From a checkpoint of a small mixture-of-experts model trained on Wikipedia.
Experts: 32 experts in each of 7 layers, 192 SwiGLU neurons an expert, a softmax router.
Training: a variant of SOAP for the experts, 327M tokens.
Below are experts of layer 8 (counted from 0) of a mixture-of-experts language model. Rows are named router (the router's row for the expert), gate (a neuron's input weights, with its number), up (a neuron's input weights, with its number), down (a neuron's output weights, with its number) and show model dimensions 144-191. Each number is 500 + 40 x the weight over its row's rms, rounded and kept within 0 to 999. Numbers have three digits each.
After each expert's rows: a language model's description of what the expert responds to. This comes from a sample of Wikipedia text that the model never trained on.

# expert 12
router:555444455504516487438487463441529529572569483457574487544454483460508462493547488494484548492477543454510557526492469539403492466481527499483473
gate0:512549559463551506524513489507452469534465498548468545485509547442516536533541492552527462519512547440517439515540502484501466489495452452514479
up0:475547452494456407488423452498443518559532509558481466513476498535513489483418529553448498508476531495473472546508465490543535465535525477503493
down0:476537587490520444518479552536503530458500472507522525530467573505439531534499420498486570471495451475483464436447446519510519486540539539543434
gate1:545478515421480502464512515587512485493517588551525489497487438536492435497527509449522494595517540519542486477407475494539452557535557506498454
up1:495437583541515487491403486489488516475503467419540505547509553489517435512459485451468487484485479490523543465465542552503511498507448467487557
down1:507524511551505504464535535518589508476510448600528519494509436572443482520518549590450517477578466478449476492468492482491477614519491520517531
Name-start syllables. Second pieces of names and foreign words following a capital letter, such as J-en-kins, M-id-Lantic, H-es-perian, Tan-zanian, plus given names like Ken, Scott.

# expert 20
router:499491471467485518472580449522469427539515537429533593505480534466513451457504539469508485471441465464551456526517448562509475484482521447453526
gate0:486494428454494428460517511442489503476558504500537530513488450437468476518472521499544454462449459523535469484551459504553486477477481490529457
up0:439444484520542486484552521463461513479548550492587474555483550406470515517410432456498533503495488430471447510521459531478487466448416445534497
down0:500480431473485554518552488502537542477534495545506505465475498461478497440476498473514518448509502528476517547551518501485418502437531465536503
gate1:502544562406556526432528499506558448507568502582425577474458508499484501570490538460507500451461483455521490489512467477532464545542491457517519
up1:506467472585472518527429516468450505523420525417573456603568427463523474438534489495499493557564500539507498517488509526470469562488427458477480
down1:471547481500475512535433569500487468455528518466476504514475537503570470554493527469494442473485512512508528473455502467491496508576555434472449
Accented foreign name letters. Accented vowels and pieces of Spanish, Hungarian, Portuguese and other foreign names, such as á in Velázquez, ó in László.

# expert 25
router:588510471511529459491483447474558446504526532493468460471518451469515460492546492480433501508462527489663493522519479553443499507557524517557441
gate0:536492553491567454492520486524525524525461555465519468513512463466455477527503513523480456476424511394526481469467483553496468484496425490588552
up0:530523493523497440509501512541423448508491546517543517457439439489540536539460514561443464500534487464513556501530540495505479472525416468540430
down0:448512514513484532506491567479487484537498506532592505417518516508438595610412499514485542575498519552423521487460505458450513485458449527486545
gate1:494474509431453490501501446462539488496503510513560497447517482465483541484473510511504510538431519447520505512466441512456541472545504563479416
up1:536482484543528449479492516500456468502471552543501538576554563482503551484530528517509513535461547486509489425455514543518476457480529441460571
down1:553513510470472560504584529434482448488478469500539469582512563498500489420512521498448527426521509515515519536511543564439452564508506453443511
Stems after initial consonant. Word pieces right after a single initial letter such as f, b or m, e.g. f-od-der, co-f-ound-er, pre-lim-inary, fund.

# expert 22
router:506543524431552476485533493496574427490574593435558548537464502491535505410524531496432516510519521482561494519544476488525503527459475443438480
gate0:546478511543512476465509482459579492473499426438438499556524514502472600449532461472483456441581552518492582475510483537493461539510550438493490
up0:516476495479541572468555510496556484477474509553520595545471557526431569460512602478480510530435531515505496581515533471434574485520430548574499
down0:418473503426523553469521532519556468483434525486505539487561435492391504542544456505505484493526627461426528481511515519563419486502446516488536
gate1:519536525449493509560471481523526495505460507482509509565514458574498463519558508475477504481447505462524484518425518513489473450477511561572478
up1:490454533507536498508550523475474492510480542538551462468471533494531463483497468502445544495531517435459494491554471492536512451526516586494434
down1:512584488494465560515523494524487476596478499495558467507522535523454554546498505484427562482498515497490527535471552481514532489486494473527546
Mid-word stems. Middle or stem pieces of longer common and technical words, e.g. mezz-ot-int, extr-ater-ritorially, dox-ep-in, cover-age, tax, spec.

# expert 4
router:492449495441471486433509485468576515470521479487547539489497547453502460470517548472498516404502517500500479519523495565463500501484489468478473
gate0:475473429457497520425482478493500518503485541529542483522534444451571561497548488457552490560489511510472560526532504467550459437512495477478461
up0:445556515544471480580448499540532505511445442483441481485429525529503418497516532536543499473512442532506466462514481502441540556470460507457519
down0:472510534502554498492489502507485498434498458460469576519413508479494525486532482514483520519498465493507520497539552473555448449531560503539469
gate1:474547535459461475449509514470468503480502541535430569487467424528537572536452513487404474514551588546495504484507513561527472480503439572532438
up1:487510518547445525459516488542510524524477511544535470555478494506429442488570463507537525457446534468540470532472490471463519464583512426566495
down1:568634477497430521506504567498530475523447542507551469484468497472505544470494572484557564497476484456576504481474526499503533556492518527456512
Common nouns after determiners. Everyday nouns after the, a, his or 's, often in biography, sports and film text, e.g. season, film, club, cast, name.

# expert 16
router:579540457470504474417529436483557482446558450434500523530439599516472518488536560422447564468463520482507484474520500558461461516551532490430469
gate0:466493463548463484441511493509530405437469469516497465497464529459556507490548483458493497415541520504517520526517453580466411479505480488546482
up0:439522418558457537470502465493510492426496488535583499513439526452494580469606482479473510453531565551567536474510559551530458518457538482551487
down0:430482523457540485504408577558467527573448443557519530484480400493455493461499476481550524503589487564453477485520559456508525468545533515509558
gate1:548503480481535586485526511522542464563512452414494544557551555523545534511506588512527503400483469541504417544440535499439465468530507503513501
up1:537471504423491507505434537439482477423513510515514550471491482517456433508585467529479549478524490478489477509519487452451522451467475545556532
down1:531518491552499433423571519448480437507526518485529465509440570543492590463551481483514506493467480546485510497452467459531442472505495542532542
Verbs and adverbs. Forms of be and adverbs or quantifiers inside clauses, e.g. was, is, not, also, rarely, later, more, then.

# expert 6
router:499443520446495521413534449481517507411511442464492454488524502484529455439535477479456568488406473509535440509513469502520481526528547444498504
gate0:543500545464515509494559527524511433515536482523537458475506408461509486517503489535559543496466458494478412542494423467608540500562447390468450
up0:516480377584538505505516481479494499438529463464540484511535477531557491481455435494464446521547473538529583453492569567424505485453546492533517
down0:552515522462515491517502522473527463447509527526446500547520434580465446513533524498529485476503444489510510474547480578499432527603532486508494
gate1:523519516487511515515460531437471474451488499522471506469474477423559503442501424481451545562522517507455479515484530462511548488516500486472500
up1:470504551494470547561516496596547517542562481528465444488506531440497568519531502519480466508539507461475571440504443513463520453478498507453507
down1:430493453493481463523432459456516439528547570569446497448435508516534528460512456530495497449480492414544508501513485499474489546518545475418502
Hyphens, quotes, prefixes. Hyphens inside compounds (false-nine, action-packed, vice-governor), opening quotes and brackets, and prefixes like un, dis, out, Mc, Mac.

# expert 31
router:518453421459436487429524497503573517434507509464580546491450524494533419507532555423455501416518508504466515488512475549481466524520453485430453
gate0:496523505454453535515505423588528514456507538495450521487492533522518490505539437540501463477510445529433546508455472471548556476471517502479434
up0:538453517488466512491442523515496499567500543449449564546455553508443482553480446464538428490501460523552534579416476545499480501501523512488462
down0:479513472446422514537471570504466499459438544364479520515474539491495489576505497532501452510504484478559509406525481503500529507451492531497516
gate1:447521457492454528510450517526513486577530456499507535500423532522485529527536595488516495461501495444506459518583488467473536529507505566484545
up1:462426490509448483498590486427525475500471509524561457489518443532545542486474495491484519582478478529552480520521520492475448490438522471497527
down1:499463525521507541480497534525521513565511578468487550583414430520502564437545479506539466469469558521545538504468532487496554566534533575529523
Determiners. Articles and possessives before a noun phrase, mostly the, plus a, his, its, their, 's, e.g. of the first season.

# expert 18
router:573495542485472468451525438508487456456508518486425519527495536453580428438514562452503545470461548448535471515506424499448486535495528481493477
gate0:533497456522555493474538420471508562371542527478508446492519534497532530461500504487521431472445458468430498521477505513492534520523524435474532
up0:443466547479392472493514403499489503484481499497536520478478453470492421531519481512592521433463474473535512483463535507485528532463491476458444
down0:420526522515508511541554480489462498463536571480533421524426480551490506474498410509507460510503485495519504449520445549506554449559486470480459
gate1:436522520507529487539539511542474461430453555503433477514500528468518498540484497528537523457507501435497442484492544551403556517489476459506489
up1:534459493510477466536420431530511495563492448422500467390508523531570585483566512483537514523547513489515527474448444545441452447502522489552457
down1:478526510519507509531522501460517558562423546441451444473609518529503493540519521477577474446474503491554470524511533573524523539489498577495478
Sentence openers, participles. Sentence-initial words like In, As, On, and "See" in "See also" headings, plus participles such as used, known, and -ed pieces (her-ed-itary).

# expert 1
router:554488524495517480465509505473537452509475513464495486504480442444522491477536496468477514481459517518532498536540464539439527522616470478466470
gate0:520453487421555476528499509553456463432545488559440424567420465486477532550545498468511527536552520403535501509556442511518531474499504431486462
up0:489521443471528484440506496531557482494506435515466524496518499509513560493466504541510506522572497497489480548527435534579502479373547471510484
down0:488569569461512487570430442527474484494495565516481458517514458545535511520576515529456497513486523507527535423502481491440548465487528526517500
gate1:531509470653567489472539479481481482494521502521520533499545475508525539510452543466508483484483518514512502502439503511442467496504517517435461
up1:449503527477433478538451511520487453419434473457504471489483500495424542503569472519550541504448496484512521518504431486567454566508554445454457
down1:526513480475543514469522509464540512538521497470512553504511513541495452482517452506500562462544493505520460495557412485445524497545421437516507
Mid-word fragments. Short word pieces inside a word, often after p, w or s and before endings like ing or ed, e.g. p-ic, w-et-lands, S-ched-ule.

# expert 21
router:560493515467519582439510472440549435506601458457493496488412493448476420479495543499503553452416489517489495548530500479419446518515537485436474
gate0:481560609479507540469471538549565575496538478497458504535562520529573503516541525401490534493545500550494515477524523452448454437485465510465540
up0:508475454485524520525547487480417529448572459469466560545529598452488525448511465528485525461508459559521542562428469463520457507476510499460540
down0:503486550466489472578427396502477554517532493560583487574486524442493550503511491561461547459481561500488457528459514546530491529452590505483488
gate1:521513489454477510435548502492506435507461503528465481481520575565502490456462469399580457420565518492550541415471580541474489521484549557482528
up1:569452564532457501495427495493455550522510495534520515474440537490521511529588441574498529500452578474435546431526471440478501516458489572525514
down1:498579563533496523486536545481452468478467574525507505511497455483543477461563506470469508470440540448554583437603476495506475564466523449523462
Articles and numerals. Determiners and counting words opening noun phrases: a, an, the, one, two, first, some, e.g. "signed a one-year contract".

# expert 13
router:552447499472459530487552473487488496502506530490503548494512473435502430486531593481468536461474512490502455496556468578457500534490436444418460
gate28:511463557480490493477438457464400491517436496471459487523475469448497437502525448520514504508496515518475450520473529537471513470511455499415432
up28:437500481461507502482535565541605411460534513503542461449569500496487523496521502472466465504524458476482497481573504538516519497520468450547509
down28:546544557530454510527525498550410498506480514490463544513582505571555405452519444483456560470466453456486491548531482512533594513451542511548467
gate29:560463487461493407504517468419444515514534450482520460437511454509483471519484404525455501471550604532560507469544495469443436474513508510517484
up29:480486495489508481450463448456429510463519483544523537444496502449523489471546517484517527547521501469563462528516416434525459457515474500451509
down29:448533568508491591595478496463474480515425537486547521554534464512446481485465491498540518459578523534475493509530509490423462451447470529510487
Year numbers. Four-digit years and year pieces in dates, ranges and table cells, e.g. (1919–1989), from 2013 to 2019, 2006–07.

# expert 15
router:497471521461486578515545477456523422402587496438526446482432518477538468478481542456519567449453485450518451531506478536456459513558436461522477
gate0:444485527550448513585531559527421483487511540513519552517572485498493476458509519552507415543496467553588464463560527478484489526554516520546515
up0:465503435504520486504518450470435514443457503501542531499556460500515463479513553512513516470489465553492499510523538494502491454544489526501495
down0:522493509454488511496420487429484501442515477520497500530517516458451544460463492485470438456552426517414524473510532485502509544534525479527542
gate1:459502411508511464489529487510424448465516524452508536511510419479483478410542476507553476495530480485467484511556476450506476459514483524540561
up1:577547468484503559556453580509530506542402517470523397376475441533479586515536518467407500486571512552472509538540567506508510473519533491415477
down1:495512417471495466489528440461449458516536504487524508388512486459565501494432492477511535503526515497531442537434446498447473457473501460472531
Table pipes and months. Table cell separators and line-start list dashes in sports and election tables, plus month names before day numbers, e.g. November 2.

# expert 30
router:522436456414487449503515498474506557427514453456602500501473500452518496490507480498462533512479481414533478500474527516518483551530471433464480
gate0:471447491517523430493587521478602544577481528478523530475478479486483475520558511469545517549531480495594538523447496505512482526429498513494521
up0:504510437506544432472514560483514541453488435523463510492405582524451427510658517492486463459464479461523522576522463479510410526460482484525520
down0:440485514441525525512477488550532413568529452504577497527438495570499480580494520531519545471502473481515529465459538522516441499579437525510520
gate1:509481528439450479535430480498486506494494481459514525519546510520440519517508504460511494531464487420560522486483491473508512487453528453498506
up1:533531470518618482457537533538469513502455470500482529497499436409469524559519534462437511496484466561454518469544533439506470529522532524565528
down1:483519552546436504488479460486488463476471504486525495498500567552570569565545510516604526532482510462587464493489522464531535544517424474442486
Institution words, ar pieces. Organization nouns like University, Army, Bank, Company, USA in affiliations, and mid-word pieces like ar in Parliament-ar-ians, biz-ar-re.

# expert 0
router:520458536461473490473505461522483513514546455512515484400483468512569449504534491471491498439481528438477515496564439530455538559473459449476435
gate0:411522584453545459568429526516508503466455496449507508470526415458536531499490462424444559431442458494480451479448532494483565509534484492428495
up0:440470507533521494537494445489523588541463489470505511513523502504491545490496472484470430540467446532568529414498512468484474532531485493449521
down0:408467459508501460493506574507538542555528483492552466473560445469533478556457446551470501596517585492611457453545441419465487556493535497468523
gate1:504589530541512525518535534537426480463532441454492546514502546424476478559500539519512488534539550518566484480543482573475488512490523506405497
up1:532514504515444534574437555495452508513515496556468566567541482422430488484447482530455411510533511532467498480539516541449485549516527461461474
down1:496530421445494546512458453540481428513548448524554455512507559447494549460487486592428519522485446448453510524461527465527489501558447502482430
Name-ending word pieces. Final or middle pieces of proper names, especially place and surname endings, such as Haw-th-orn, Kilm-arnock, Pyongy-ang, Yokoham-a.

# expert 9
router:535447487493482495501513442415476484530571477478488561465432490460549511477546457496469507494483529508530516562509464538518480533499480414495478
gate0:515451488481494499487517530552469480561495449494541493465478547514472480450531477531491380550515530501565484537409427489436455516485505475528461
up0:489514514549487492538559503509513533486506409518499509426511546534443434471474513526471504552519485465465564538563488554546544590471618477496550
down0:477428505450515566480509490482493465496450452466442527509458464473462510563450567517502542477494503490532457516484528483505579544518493488531453
gate1:532563511491501437484462554502498483457528462527525489564480512491521557378517527540457501552515447492534491473528514526506471498529403488547561
up1:474522564557505500517411502492519488535432494456538473484521521509461444509501486472466539439471588483487572536538494506456567506491531546485446
down1:561572440487613491505516461501512462490483419516486474488559500566459523470503501527482508501513407476444506528459604506551529555506494491461519
Inner name syllables. Short letter pieces like r, e, ra, le, ie inside longer names and words, e.g. Neb-r-aska, Met-e-orological, Cinc-innati.

# expert 3
router:507474544468472487471528483448511481486575434493529515456456503500497510461529574498481516458459495491511467526531418551467493524502532508504471
gate0:526526468491535425539548453486568413450495537514541539536480555454503555571504536500500508554496474477468459454502483508520508537488537500462516
up0:593500421448496549499568492519553484502470512503537508477522452464476517476502493541493507511417439471509495491528473434444510514510418549575456
down0:518494519560479492491526539535471535496507516592550561550491480505515541545498540484547442493503512520507505565427511470516476453483525483485491
gate1:416466542506482566503572547429526474426486485449492512506471507473466459526515507447436501501513478504514536514498488519476536489602540430489484
up1:547516480518472542517574466562562511528483527529571481502466479522507562491481419550529518501474500448455529544498519507443496555453501521484498
down1:464436509516572555494491470525542601445471491589490496498509505418507517495501469435557505548537494557493509412544441519492575546489476481469522
Prepositions and conjunctions. Function words joining phrases mid-sentence, mostly of, and, to, in, with, by, for, e.g. "founded by", "coinciding with".

# expert 2
router:539501486504436527454516476452559441410611522496508542548443474428516428477541561434453529488470524459506419529527496501483474485511439448522478
gate0:557487534518496464429483546561579518474539472576509617504542507453522548497547496545498516494539440501540474483502512530453535536480549435514519
up0:530480554491501506494504528515494470514484493554493496509541523488489551451485530492472479520491582526565588478481555498432565504477478504425487
down0:522513558519501500550470520447536524475556509514410488519461529465506443507550538471568502514545516491501481471457529490497488446526430537567545
gate1:496425405424462495510485498447521505480539533473572525505484562461479463573476503529518465522528441465496523516535499418552527476492500481499420
up1:495487503472464492498453476442480465417540496492450574518414516526496525546471444518527479574565443467516621543571462462517482463505529481498505
down1:480554586520545476491533598499524556504549467601393492509422531449505435415486452526518518511511551556512491572481469558495472450523492543487475
Table cell separators. Pipe characters dividing cells in wiki tables of election results, sports standings and discography rows, plus semicolons and dashes.

# expert 8
router:495485561453502486511555467468559551453542461437471563463443590495456468433561518516481533439487531485481478563535487528441507518484452462479478
gate0:492510537427507403509518515491519444572565441492527554507527485470492578458499529476501540554420595488501493492479534474501474442476534576484528
up0:459477529524470449496468467516573517519494428499489564499548477502407569515524508486407533540478532503488523461566595538458444450539454449505532
down0:465507491464541580538426498525496441532520493529504454530477475481559415429488529487524490481531467521508445509445547524481537495487522433528516
gate1:514467540510540489454473522486474501460550473466407427485521630558501480445479509485519503413521442491517569453563488530561523479446494546454532
up1:414526508492472564502476467538526492496563560521466515564556423445530489448439554511415523456539521505476475501534546542468505472522552489485490
down1:533535511508461435518488449470506491527497568501494491444485534511561486540456495487520477546527418453514469536449481513538486502501467506446480
Prepositions and taxon fragments. Prepositions such as of, for, in, by in running text, and word pieces inside biological family and genus names, like Deroplat-y-idae.

# expert 5
router:520454441479480587432530502463489494409507458502535535479495521489503483404496505434449507446468579479495404484482498532461495440511496481473509
gate0:413507503491494541484526525496552476520534448486502528556475484512526501458454468452445480519509418462554458485498483493551592468494541528491458
up0:526519574490541533535488491509477558489542582563516499510453510502531554541453476512540514455454508493563511520527417488486483574498541514503557
down0:503528479479452572472537482518544517543511475531495482577464492458485508510500448516491478517513501478481494508514494525543498487459434488492537
gate1:374533505486426471510437523478460552502523450485547561524438513448538446472508476515509415559535571533506570548498541514495551483506477542557520
up1:628444474520511448482561478543478474516458508458528415473489492513463520546577586456483519508496441490476464513443497458506456497496474469471552
down1:465547553500473579472552467456527503480488433515473549460510516470555465507556486533501486435502529559582498469470487535462466496469477489550434
Field-value punctuation. Colons after infobox field names like Born:, Mode:, Symbol:, and commas or semicolons separating items in addresses, citations and lists.

# expert 24
router:527502480459488545508515496447585505458508556489557547552486512473541443460561555438464518449482554483576433561515529512461491522473475472442503
gate0:478528531501528504541514538472516461528463539461546515454514509596536508491525542497443486493568516489497491473448446537532565533505439518535504
up0:517483505501550448542558533459425507507499470494522512491527492458526503506481520511464507504509501457449552522567492509483456558504560544539433
down0:527482497510501547461503548552553457512566508564520494566589509431461462447462437446519529576451450446534583540511521448514483490513497558510555
gate1:457579509466487541464531511486490504558494507582480534542457553455507470547515519513487557547570446491521512558432434537467520516497527444493478
up1:549463512489456450499462497482564468439502498461476497418478468527507570496444448479487494451488474569482493424507448496541518524501428479492531
down1:563482492491524542486476466544587470451513450544494493544460496464475602531467506484558447469455435450547541507485469465472503445554478460500444
Lowercase word-initial pieces. Opening one or two letters of a word split by the tokenizer, often technical or botanical terms, e.g. th-ickened, sp-ark, th-orny, f-umble.

# expert 29
router:491565485447450482510562490461517478475550490411515535487503489461544498469478531478452583461461535496502459507547498584496503502520517472460464
gate0:474491516544533420494548468472471485443473462506389540470441535529524463476515475533558475544540583456537494523537504531413483525504473500539499
up0:477449426510516482444513506401538481432518442523461536460563523501422501538499528533487469533474561455574534529553502479590505469485480559470498
down0:493462489440573529529513426503512473494544514500507521517527472427565494530432479494513451560443496505544461544509495561485504524544489541522528
gate1:468546460495501553488519496500431481522465557442502469518398514534547462552518506580550498503432483535494534557479457501470518423504494535462480
up1:467466510558466502512561598467533506547510503518519439525502485542427500431518448456554521551555512497455517503524482533500451509505451467512458
down1:604483505459492539501510536598497469574492511449464473514437451517557498416534572513466469502554501488567539494520522473470521566518548500476558
Adjective-forming suffixes. Adjective endings like ic, ical, ian, ional completing words such as socio-economic, metallurgical, and nationality words like American, British, United.

# expert 17
router:560429486470530488472484481507522490508504534480537448560426474506509425468587485484472506508523474486526502486522425542484435484464503468459412
gate0:522521471417508505507457488516559544464436539522460490506506502550532418501549546527547547513480529498517541441514481514564428491570497437490480
up0:521491472437472562588560533419527515460568496509464519512550475440491426524554529454465477545521461462528429435607535509465537423538487472444575
down0:461397538413516472561536593518503572493512539479465522513493543514490495522459532429472524497518435511493449519501471541472504452479583517537477
gate1:539521470492460505480506508458557461484540420524499491482531451528479437561530508472525506507510482459472510499556438451580557482501505583434454
up1:572534474534463528494564512534537486527467474497471519513529470468498447538519486482539528496460520428505528475569499445509506466501504554466459
down1:562491509462476506515574471485557498490450503512526420504404526465431557477481548499527531486471480488502443484514469466420478543444581533522478
Single letters in names. Single consonant or capital letters starting or inside names and abbreviations, such as Fitz-g-erald, DStv, GfK, R&B, V8.

# expert 14
router:514481483447481515387517522457507485447471570437507543492506530422496485478514490519495536416478529462507502472530455509471445512559479431493498
gate0:475504467533456550488513482518560512480539451511516467442464566560545464540492476506452543479525517486472491536535571485554429479414520447525510
up0:531476473523480416452426509453503559447495497394554600488420475523488524469479481502519416465566504503510523510497525543480555459457456492468472
down0:507515542480507536522506455473465485535446445466482524526480526530427522526511564500553559432506519564510619526456485572516531498478526461494574
gate1:436559573545583483439496493468506509520528501444423482539499465510493505464545473519551471436578547449539471553534511482522479471464473489480478
up1:405538545575488451402531460451482484508474456485447469508455555477592481499469514591556461492537581491512484514505448566438484474378432542454519
down1:541513423473444487511534568517519499478427487520554516529524480522459586556486508433482492429422537532514547465494506524476485494482495492559504
Line breaks and headings. Newlines ending lines in lists and tables, and == heading markers around section titles like Career, Media, Discography.

# expert 19
router:573449528481472541491516446489559484475551518477504537486477556516489440441498552457450525477409518459510503531569449513484440508510457402431480
gate28:453560488511465478540502430532443536466490476499540471474481506518511519532599466549551519566590474507521514508492421463530543497381533478531605
up28:470497513585520463524458410537489450490486484532543469492472510516514505561524502525495470503520449485514546547528437465529468487474587504533552
down28:461503505532542491415546483545508483534443476483501568528518491530482476441462511489459485493441455473471476497503522452452511517542559479437467
gate29:464502501518595472491485457520481535507508454518477506484491464487492526513501457429481499538513469517490502484480464471517553432431449462401550
up29:428500447475498453546426445466525532474513514509472539413522477490507577469477518514483495554527506478450460501506437439511501448423503532496536
down29:465421444496442502358512486493461523524458529511507469515503492609456444504485494490496470531475512535508473555519503490526569465452497479618472
Digits and parentheses. Digits in numbers and opening parentheses in statistics tables, e.g. weather tables with 32.2 (90.0), vote counts 174,427, 1 January.

# expert 10
router:505473459431473548456470489504497517453462486488519560574432533446467454493504562435514543439495524444542452506520491492469515466500467466495441
gate0:513511584427506512535432437498448513503465473501469509503520540482517520521485532503532480528473521459512468488527512437548481547515469419480458
up0:571541603452487564521418492480484497513486479524510560470526563463460469500572543525567460520450451450497546449560441527539552498533514499506419
down0:543499414548539479564459482423474514414448462495453491477551466532572478470461488603517508475539529466506468473492529491516610506453490511525468
gate1:508431521506482497452551473529518440460463497540516532550520591536545513508492487487556505476503514428518503553512513497550483481552509494406517
up1:558485480498588568512553508513481537524480537556488496513449477558487540505537431463525530485534466476576492533577531472541483406419405530428459
down1:496503482483484485523469454452487548504553527507453547482445481519540548472491543540504520452490516499467541385495528532535518496514543459532542
Infobox and table labels. Field labels, dashes and separators in lists, infoboxes and tables, e.g. Coordinates after a bullet, Location, Born, km, en dashes in scores.

# expert 23
router:522494465511473547407478473500538504481523514470515489444477512434505488460509567454475596520441490493521428509535473552463440535535549480460463
gate0:529618447547450490489583526463436471440518464434464491511510468469542545441504514472465417486543495496537601511558526489497510458433496489477507
up0:481425598514499431532441532510504504480539520573514485545489532549455509505501551492449490530537489557484435559464474501432511524499494464487493
down0:441504527578485479525488521478457478480406471509502468524526481516552519474468473520499507485502612518501451508522484452563449488544531534583476
gate1:418465413501544493447539489555546506494491427427513524539425424515513511494530486437446511517529538507459488469569521469594478513534548473460524
up1:544554455470436435491518493488430512503477430508452464410539499567448454465485488577523522511502505561468483486394492443526533489490447450468521
down1:446523557465543534492463501487413495499463447527525534533555486509545494517527513516520507489555569483474481496482461509521509523488491487561434
Sentence-ending periods. Periods closing sentences before a new sentence or line, also decimal points inside numbers and some closing newlines or semicolons.

# expert 28
router:561468444463463508383596512467535426446490464463480548511454578515525493493559613446516523514462515467504489481515499524467425501462525491385469
gate0:574520515534471530565471453464494500473525441441493522509497512502412380519476514450532467472524489456515554550478496473455415529512593516572529
up0:538508559521472505548449413397546548453561564500434492501527520563424538532493529413533389462530524490511516414531468490475494427546541481558423
down0:568503508511475465510513532544471525503542437522515454416482542468497468584455541495534451502429555506470520482606549514498504450552458469528485
gate1:542514482499490498431455498458493524439506552535510494497418514442506469462539537532462425493527528559496518475486412546462490489514468483461492
up1:556504552449514498472524500526498514481454488513505508486493487572463471494591486464511486487503513441488516430530462454476453480529529472372468
down1:524488435561502449465546415509531501473459418525497455511537424544534543480472496504518490474501465469462458495512510546487506571538554562542460
Clause verbs and pronouns. Auxiliaries and subject pronouns that start a predicate, e.g. it has been, he called, It is, they provide.

# expert 27
router:499475498487433490471544487510526491445525511494483526551491568477493472470513551382482542504484453450538449472541506577486517518458468496438466
gate28:566462496472511590497542443462478528470486561517503467489483485505460543472457446503459545464434508478474504511512485476554559530440543439553506
up28:527506489470522523450446522414498460527485548512490500459499475515493466534394509492536577434565462549468488492488492509505535496498503520505471
down28:496494484470497501510538470504493570552516494567522492505518443470532434512451497447448512562569500485470506507423539469504516461480529501488496
gate29:509462471523503540515595499525505537493436508533519528505497457386514478452516501527477559597591593589526482502514520559485492556472536555513496
up29:442504461510479553525530525496457509463463447559477522531566444417541517462519446487473533541510501567494513498457464558535531518490517525514462
down29:514517441542504430469511430541543513446493455508513537439450557500558492495491485513437544566517458504551492521452501557513546536517479508492538
Initial p, b, c. Word-opening pieces starting with p, b or c, plus table-cell words, e.g. p.m. in game schedules, p-ouring, c-ricketer, Source, medal.

# expert 11
router:503558560448512509488496464520519497498507420476596520508552517449578454519522436514466517490474564447505496514472450543493460471519497458499455
gate0:515495489571545520472497443431566434471477552479500489463501485481517453455543423497560451599494542523539492501447571535551456548482548462516519
up0:447473541593520532513447519478548488512447490531477501463433453495529462517511477471433482503532529512491496531516495539520579471507485507526478
down0:506489519536475499518430539484544499496518443506565546476548475542439503547520500460516493573442504555416477521520561533503470451489496477493492
gate1:545518465468505469489506463487568501492524449515532517453565452446560500416524447498462452509473486454500439488525519481473501530473524476465515
up1:466577493502507449516557503512513535517512443599507535496514461449586503476496505453446473554479448517544456470578476436487491580532546597487494
down1:415526521478494538421480499474517494505535526475461545516497577536532467525592456483512510462473541482535499459479458457566569427466491495533507
Mid-word syllable pieces. Short interior syllables of long or foreign words and names, such as it in Cavitating and Université, or ap in Acquapendente.

# expert 7
router:545520482415470514500542465523498508488517529470559485483464478476567473489501419510482505551448498488594519433518456485514444457483435426505485
gate0:485524469407455517454500566504473482474522523498538565472469526461540419528527485555466460495557524474473498530516551487560555538543383434467497
up0:539478484513455502544443472538508468554493520548478547511584443497479546507504546467486515530521455527504499545492442486567571503507457466542507
down0:478455507473495526459528446505543463556530500433502492494513489501504551559569493409477530517473453414434478504527511513474520458520496483590474
gate1:485498474458516500471462521510425489475509507469509441421497446533477406480544438444500565567512488533485539537524484522478485478509424515509515
up1:551510465442515527505496447443457479506403452476551518523547499499556485480502523504500461496458408552476506479488423408489538503519535435439563
down1:565497523549442509544572510408422525495509517480489481492525502435450525495453558537521559460507455567512405507547500550511485456435449444446492
Vowel-led word pieces. Early word pieces like a, am, um, v, ex, often in foreign names or rare words, e.g. Re-a-ume, Arch-a-ic, man-um-itted.

# expert 26
router:504528476467473506488537474564479489458489553483502584550473545502527496498529488516467509512519520533511454557505523491478480490561474472465505
gate0:536518462471485518551473459416537513435483453538548504497598517438473571476456464558513441512524448478540509487527513483463438433526579501454436
up0:499547524527449549474555532465489473519480424487470485520495431508457477512547567540488500409555518579411517553492451546570469479549436572549517
down0:456495539507477533513460430460546473479534457444521522432533524494468519497423516450522508501565534521543473520493420556474545529512482508474485
gate1:548430540435514499549423525463544455478510519478507482471508483525432546458537401490498495498470492554546434546528509478445511500561479553483452
up1:474491485543474484439543458496474527584504474537515510511475424569549478538515516483501434479549417412526482511492530525539550519562524527485522
down1:533498479427518486438510539473562495435508534549522504526539551505554470571547510528396443516561575459420471507514459515557493534580569521505548
Infobox field words. Infobox and taxobox labels and values after dashes and colons, such as Country, Location, Total, taxon names like Malacostraca, suffix est.